Experts of a small language model.
Size: 10 layers, vocabulary 2048.
Below are experts of layer 6 (counted from 0) of a mixture-of-experts language model. Rows are named router (the router's row for the expert), up (a neuron's input weights, with its number) and show model dimensions 0-127. Each number is 500 + 50 x the weight over its row's rms, rounded and kept within 0 to 999. Numbers have three digits each.
After each expert's rows: "comes after" lists some tokens at least twice as common just before its tokens as in all text; "gets" lists some tokens that make up at least twice as much of what it gets as of all text. This comes from a sample of Wikipedia text that the model never trained on. Tokens count by the router's weight.

# expert 29
router:434446562418547432441567452523377573450511482575581428530508500454545512540616481518452505501487514429506542378486401549454516425508598458509564606363493413566554510475502552495517541487516478496443492477491469463526514544484496546503503489523520558499461518544506414502485548519525514420532466474468473472466534583513374585479522471419546474399523407490485534522469484522485504514536
up0:446554464414483507525548506493504557514525507521599503590483524517440460493588424487465526593441506493508486445443434465467552573518466542482527368487481426476543549524436432528450477469586457560464594473556439545471504494501567421508626536479531562503605471430431542494429561485429440549537582507479542476416452482540453485530530515475475445507570426442494522587503582580478512502474
comes after: " T", " C", " S", " D", " K", " F"
gets: "an", "ur", "y", "in", "im", "hi"

# expert 37
router:477407564479518498477559514480542476509510473476450437531521485473516558506546441507463517562499513460549540443560481628496420512452480432495481494456466464549547478501482508416426564648600457518384534437502565468453462498553432530453459545422454495478464447488482473526437557492433475483486441476471456558503655542600540500440428443458440471439447468506587485520483525553477476571408
up0:434536448599490533531556556523573518428472585589571467518458539448502505498530470541558458446536513496497509486526455498534488425549458552507550524554473515480526550532475550566502553538540320459476411569449480398511508380548463551459472478492489585448474429484488522488510573563531421478438507465501557589547460520481458520526483479512544559522569496500475527517458395555471446443644
comes after: ")", " ", "%", "\"", " Team", "ing"
gets: " |", ";", ");", "|---|---|", "---|---|---|---|", "),"

# expert 52
router:421485484555514436498574544495505492544455459486467384454485548451492557597541443536463503530443481452431506427463376523399461467467481476401538479464409482533555525487512581482515523508526492514456503520543516479489542510557455545482446528513421507518435517617554397535490453584538435442536424477484490504385493505563497527478482457469610407459449373474474523607493491517497558536508
up0:483494473478503464550496480566555435497405507574513516525523495618397622496598534555493539393451469539534521548472467477452532478468511507533569574489485493549541493473534527427454436457465589491459522445528387438437487458526459596528526458422448447520516403536382519606481457429449463493435447464534500477571531529438548471477457465433562460522503500533575482403520479525534498558504
comes after: " S", " Gu", " T", "t", " Ch", "s"
gets: "ub", "est", "port", "ard", "al", "art"

# expert 82
router:498523479447489480455498538540448498559457505490483478533656489547542539539560411509487630506512507497550511444520411560491505504497561536466548519476434497546503535534459473451532495505559414565499539547526474561569521499526469480461439495482444576490481481566450409533496468603521453450506526395479431447431571567582507515511495477417487436446539406512562544508384515568406366537504
up0:500463497552515557505499504510473452456474558444365425539452375396480476345546523491570534501515434465514497485467517547565441527492471453470518446550486526450468506538480411565393491589521522511477559492458461505511489514465543547448494539507519490453585519417491497494513445474483494483496490523465512480458413594407543471399487450565576390529500442537533539539610471405546462546461
comes after: " F", " f", "f", " W", " Car", " Ch"
gets: "ol", "ir", "o", "al", "i", "ri"

# expert 56
router:556507533499433485475464500546515584553554488524514439555581456640538547537558449402477521572550545435609491507543519538461472589467481463458549560468484394611499527485503526503491571537538462565396497527505476468435457585599469563500421471435490527490540448498582395503432479552488441492496454441475502438400535540559436477471492493457540397514504500451560519509566529523507510516527
up0:504565513501414547510399530538523471482473510548467577501544447467534552497558568551526473531498560501578520578448512568535437581490513499529558433600487526578416519535485493491442437444594489491508534548452502451547439385532486460508466484549403554524534544407571511586430493398482430499440468553499494467489509540549531571519553503418492542477566494548489390519493534500544448441368
comes after: " the", " and", " a", " to", " of", "-"
gets: " con", " ma", " ex", " po", " pa", " co"

# expert 86
router:488423542470506480467484458532510507429547455520543459542463405566560548538499452496443531607517543411529480477579430597526425487452560450452541547443463453545508485425550526491456473548566438624524525445404450481459473528593447492484422499544434508472505499389526468513474425560566529440443470549442489475507512488553511565472486410492554440474534481399473628547442526531495447481531
up0:466438627426494499482453561440510570418375537533487508475501478541537476457600528448522467523444480491423409572467567553493518471541521510428522530523551533540560433502460530476528583482390452502502443531469517495457463502554454530518500451437486531512527450490426468554406464546525499546419418538514527520459467483418623428597494471556572512464463483506451547586480480597462420456484
comes after: "|", "-", " the", " |", " was", " his"
gets: " ", " S", " Di", " Pro", " Su", " O"

# expert 58
router:490515468587500425459521474559509526463570546458525497467539517463581546546573426506442584490473475515497561522480430564469372522487573420464506508428438429523630549418484620492540567489553490528530555440468483461442460540571478566430520539483445472540451457453471491457493411507546476492506552517521467465464532473579453447509438487461475484472512461465602621503399538486439469558570
up0:461535396559509497448463467503502445525579423475471537612589412521485520482473348601431564584494503541431450511501423567509461498554555455563487424509498477406423496449599522432425493496485508527530533495460474573544485551559521484601402502479517586482479421477534476503482435481529538483494492465496513458491551507504572552529485476488594534527504632456503581491520525455503477472498
comes after: " and", " Ha", " Bra", ".", "ga", " Me"
gets: "z", "ak", " ", " Z", "x", " K"

# expert 33
router:440496552486489502500545502500448581497580418472587461557549493577510520500561467465456504480485548477504538551509503503395516510483510461475535475474426524489521600484563511531477523517537499442449529522390530481550479532490451538473453608474552563568396466530587457481437506585435433442460478441445505536464472522545462389485422383484492548442613455405559575494460588449533480574445
up0:549544506520446430471502550423504529512501503445493538491469425448595586517484476483514539601483615456478519572471556578428412533455435550521532463558481480421512536500537578508533472533545540529465548521492573491419440499522495463549550504405470510399435479537586509519486533548487576500527566453633507554482509501551482412530474481519608549444482556602516466505501534447459364532505
comes after: "S", "A", "I", "R", "O", "T"
gets: "A", "I", "S", "R", "}", "E"

# expert 1
router:350510502519566410532545511530511565490513443516523463511486497610574580523559475489563537462533631438496614513549433539448485500551548486472604550365505466524528528516486527542551550512564531524429606504453531478489480543582455534474495490538517579505509505537578448543416503554530491503573464435433498533504508492562445438480448460467512448510572396512527597513464547543528507504478
up0:580479525480512536512524511550419577487470491489435509525521536485558514455613439558505624479467515461554480484511521468481413483455544499539512536452504509523506459461479588609525476461506551463436512449579470438409483465426526550460484409551533581428461403508470534496521596431486480417455505511438424462521566489561488511461471579502500427509549535587606618428552501534526579463554
comes after: "S", " U", " I", "A", " C", " A"
gets: "S", "A", "R", "C", "I", "P"

# expert 13
router:454519521472569520515493526532354471530559449533530543482567554515543508586528418427513507513507465428503572482516456623509522554470507479488551540488456417553493567427471500461444572540561484542418524533457532340520517499493438566454518548504471552500410434558565458463382479445542459454525494483446422612432505575526500518497409479447600507468507491490534508479457541534456451502502
up0:449474540443506545501534530450491481415518455416518479502512489575464552446475427524513524418466475528490399430572518427472433606595473447495636557560408434440470463461480440446442458513465510477543495514447547534457366446434529471471557460522541522511577507526513405543449521456484513504512542533528505434458554460483455505512494410494510565477522554408407508571509531412516453589494
comes after: ".", " |", "′", "5", "%", "2"
gets: " |", "2", "5", "6", "1", "4"

# expert 178
router:452444601561518453484540530578513512525539461586551459564592498551563565486536472476437526547449509435530565448558469547476515558462524443382535582406423438609519604493509558473510514548558436488473540442448532434479514544554424559445416527477470532554402446524500462537474480491541531446473485458464485505474566555582477455475445453434524474413474435470535561514442576537471474530485
up0:442496544572455507477519507449423553495414551518373470607496455612436457495499565511502398457556492467496465502499470478412509528455501495444571541507494452514548495568513530530561547437584465632514528562555542560450459493494465532457428562455512525496585434536448541490533559517476585473567449475581446428511504495452605566509450504561560485504539539516587472548575515406528484473504
comes after: "\n", "F", "a", "ia", ")", "e"
gets: " |", "\n", " (", "|", ",", "-"

# expert 18
router:437494497506593538447531509540483513526454455570471477531491439514575487539439461470491489517453536470513536472531431556484537533486580333438509516480520473558589529529536556433467516555536382536503537523443461518514514654478489544491519612484514518543501570455530460504380418529494464425482387460490491580475551465501513505528509459487618439507527498501535519517421430468476499581387
up0:452342542457492498422475405436494534625450541520428494475438562546576488628518575450537562475448405458547468495536528414510509580506502491529558554518535501496467519548446551554545569495597512568550512499508525527483481521481498520510452570432395502547525567473477423521501531516530402524606522505450479511516420474452496477475480425447506542578538560528542486535496504462541446513415
comes after: "l", "ar", "or", "al", "re", " w"
gets: "ide", "w", "ly", "d", "ley", "f"

# expert 104
router:503488558504486489513477458533494458510585484472475496512472445602464552584525525457527471530502486496538483539521469599441511503407453500396632543509543447519595606417484515519473520562568417517398567466476544475387529524542429505484493549430489503553485461513558387511502475455479466461537476430488532562406523524523410478490455470459470482514511390464540576481544565616491423539461
up0:607501595502428532578501523502484484518470465424535561484469603445518501514504404475514501608505470436519570491521460482526542505568339435475500426433565439545495458526464612520475513507536465539521471501497501541455492474420519533529443459496477574489500432584594542450500547483489429482595577459445464619501523452435444451539572409540516478474510517443516528529520545432458462551541
comes after: " ", "″", "′", " Pe", " New", " p"
gets: "op", " |", "app", "rop", " comp", " ex"

# expert 146
router:446453580540546497496511543577498484496518434534587448530583476522582515562544407421486488509476544451527582464554453563447481520476552446431549538413428438618578587435509536503460544521587482476461571439436546451457533543553441536458440557497482535496435458459524452545478452525514476439446481436460464504460574549540458507445457432440527484421500419482578570553455509548462436536446
up0:534494503544430507523545551509498540442507569504566572492548439489489456440460498491528476535486439443570511494405554573455448495511490448535489519467497498485520503535457539518496479537438423587537571484317479484461529548561474626483519524555596556499487422598521520485530469459569438467585451521508419522526656545477579561555497514486497449486533449464455525551487459577535573516586
comes after: ".", " |", " of", " that", ":", "'"
gets: " |", " the", ".", " ", " The", " K"

# expert 64
router:484508530510549454446478471530491479462574433524578484489511516537607505542628495460481473510502540457535561497533463598481474533514565389410578466485444506495576499506479575475566516452478479534444578532438555462515497467585442517434470493426479543476462501464525453562440439638499495489480500490465516535530532547487471514411531389473478407480614431408559544606438549509492475541432
up0:494461460441494422569534478497507474411562464504464514459593422591487513459483407477490570544469498484475536499514454532495498489558578460552504397481572517615491471571492485478499506559516449530489469559425489555419529477486452396512519513479406482545481493418425455509490511617504537528405495579423476445396484549560468533380521551546503472493461567458468451566460515444486602470561
comes after: " (", "\n", " \"", ",", "-", "."
gets: " P", " K", " T", "D", "P", " W"

# expert 21
router:498409514536570442425511499555481522511574462448495473484539451506489522688524439462442568514485484446515557444579490599488404453440534460411614604434488518520528508495535509481506464497562471475508423467500461488513480555460561598422447534494397518561468524510479542482443513461496472457531435442458475459446506548482479498465499437477546467514605485494443501560460518541451461643502
up0:512544488485492477404565507487412511535425529506561507476598531519458454489521534525514529527494412461584489556524577447471549429565458594533513420534573482529513538514515516502421444550531524458475548587532529456494477558431512401472521512549477525497511421510465535503485469460546475572485478339606542533426437550485542432493516455481450537517526429378585420551437449592474529452493
comes after: "t", " ", " w", "ci", "d", "g"
gets: "ent", "cent", "ant", "ive", "the", "ion"

# expert 78
router:504497541499444498471503559520466601502509483609544471521500570489479526539546392417501519584520500506526633500611461545499494476472526483401507527494477492528629519485517496514473581454604524550457569518523454503546499507508458578465459499548429634586448493468600480516478482555418467473496494544514477398437546508570492548410590448374486514496537480461549490452484467502480482532554
up0:596430481556525449458539485482484431500467545527537471517474511501461426608485565472499531431519527495461552511452522488470413541443568409497479514506456491486378538513632521568441544528594507508526502436550457426521503426524396534419476518451414502562549525547418541426501455452558464431509406529432563501526449514466467476476527499614450481558536532417475541510438474555564455515562
comes after: "==", "\n", " pro", "com", ".", " p"
gets: "mon", "mo", " $", "See", "po", " —"

# expert 28
router:496370519528483413549553546569485413552495477580537433559482506484592494558527475483505485587494589473535542515575458558467431524527475550418500619454449423562482544498551580479511474555549430604429493519483450468491479547575426570518479521473433508541490510534534453483481547611426444453470462521494464584467595468536468486467459483458472405484536488492551548464454580460475450558481
up0:433375487483492495509625391519531514471401474507491428510554422476498476482487569468563535498444435478427506464538529463497536482459583416477465492436528472477457458572482521594523515526609493445482500616506605493448518520499484488502420579462498511444584472449449565561516569485540485451442451523503522557473542487540497512491518566446547555409559610471601477516523566516520513506407
comes after: " a", " to", " the", " an", " was", " in"
gets: " re", " de", " un", "-", "c", "im"

# expert 173
router:483474569515498474471536538528513551472477493450577467512561527468580560577516458514507648552510532409507497424576530608485487525409483529503571544510492424563514509490538505520372510539535529552491490485503628440454476476538406513502440499493436511467482487477560414543491483582480436506413476490484410507430542615628432563439461473498613466476520455450545497503482545518497528499488
up0:430545596473437482506472508528438442571499443562439454480486478459563488534523485612521487481457569553461530526537523524482417470494494479515472439513461512420547442508474564456478549464417491441561418535504538487492508462524434513582531564512491520416432453494537450518461541435425517569550501324619415518478500568454492442484541551558494518562479482552530492536513572445418521570617
comes after: " |", ";", " Re", "ual", "/", " The"
gets: " ", " Re", " +", " O", " −", " L"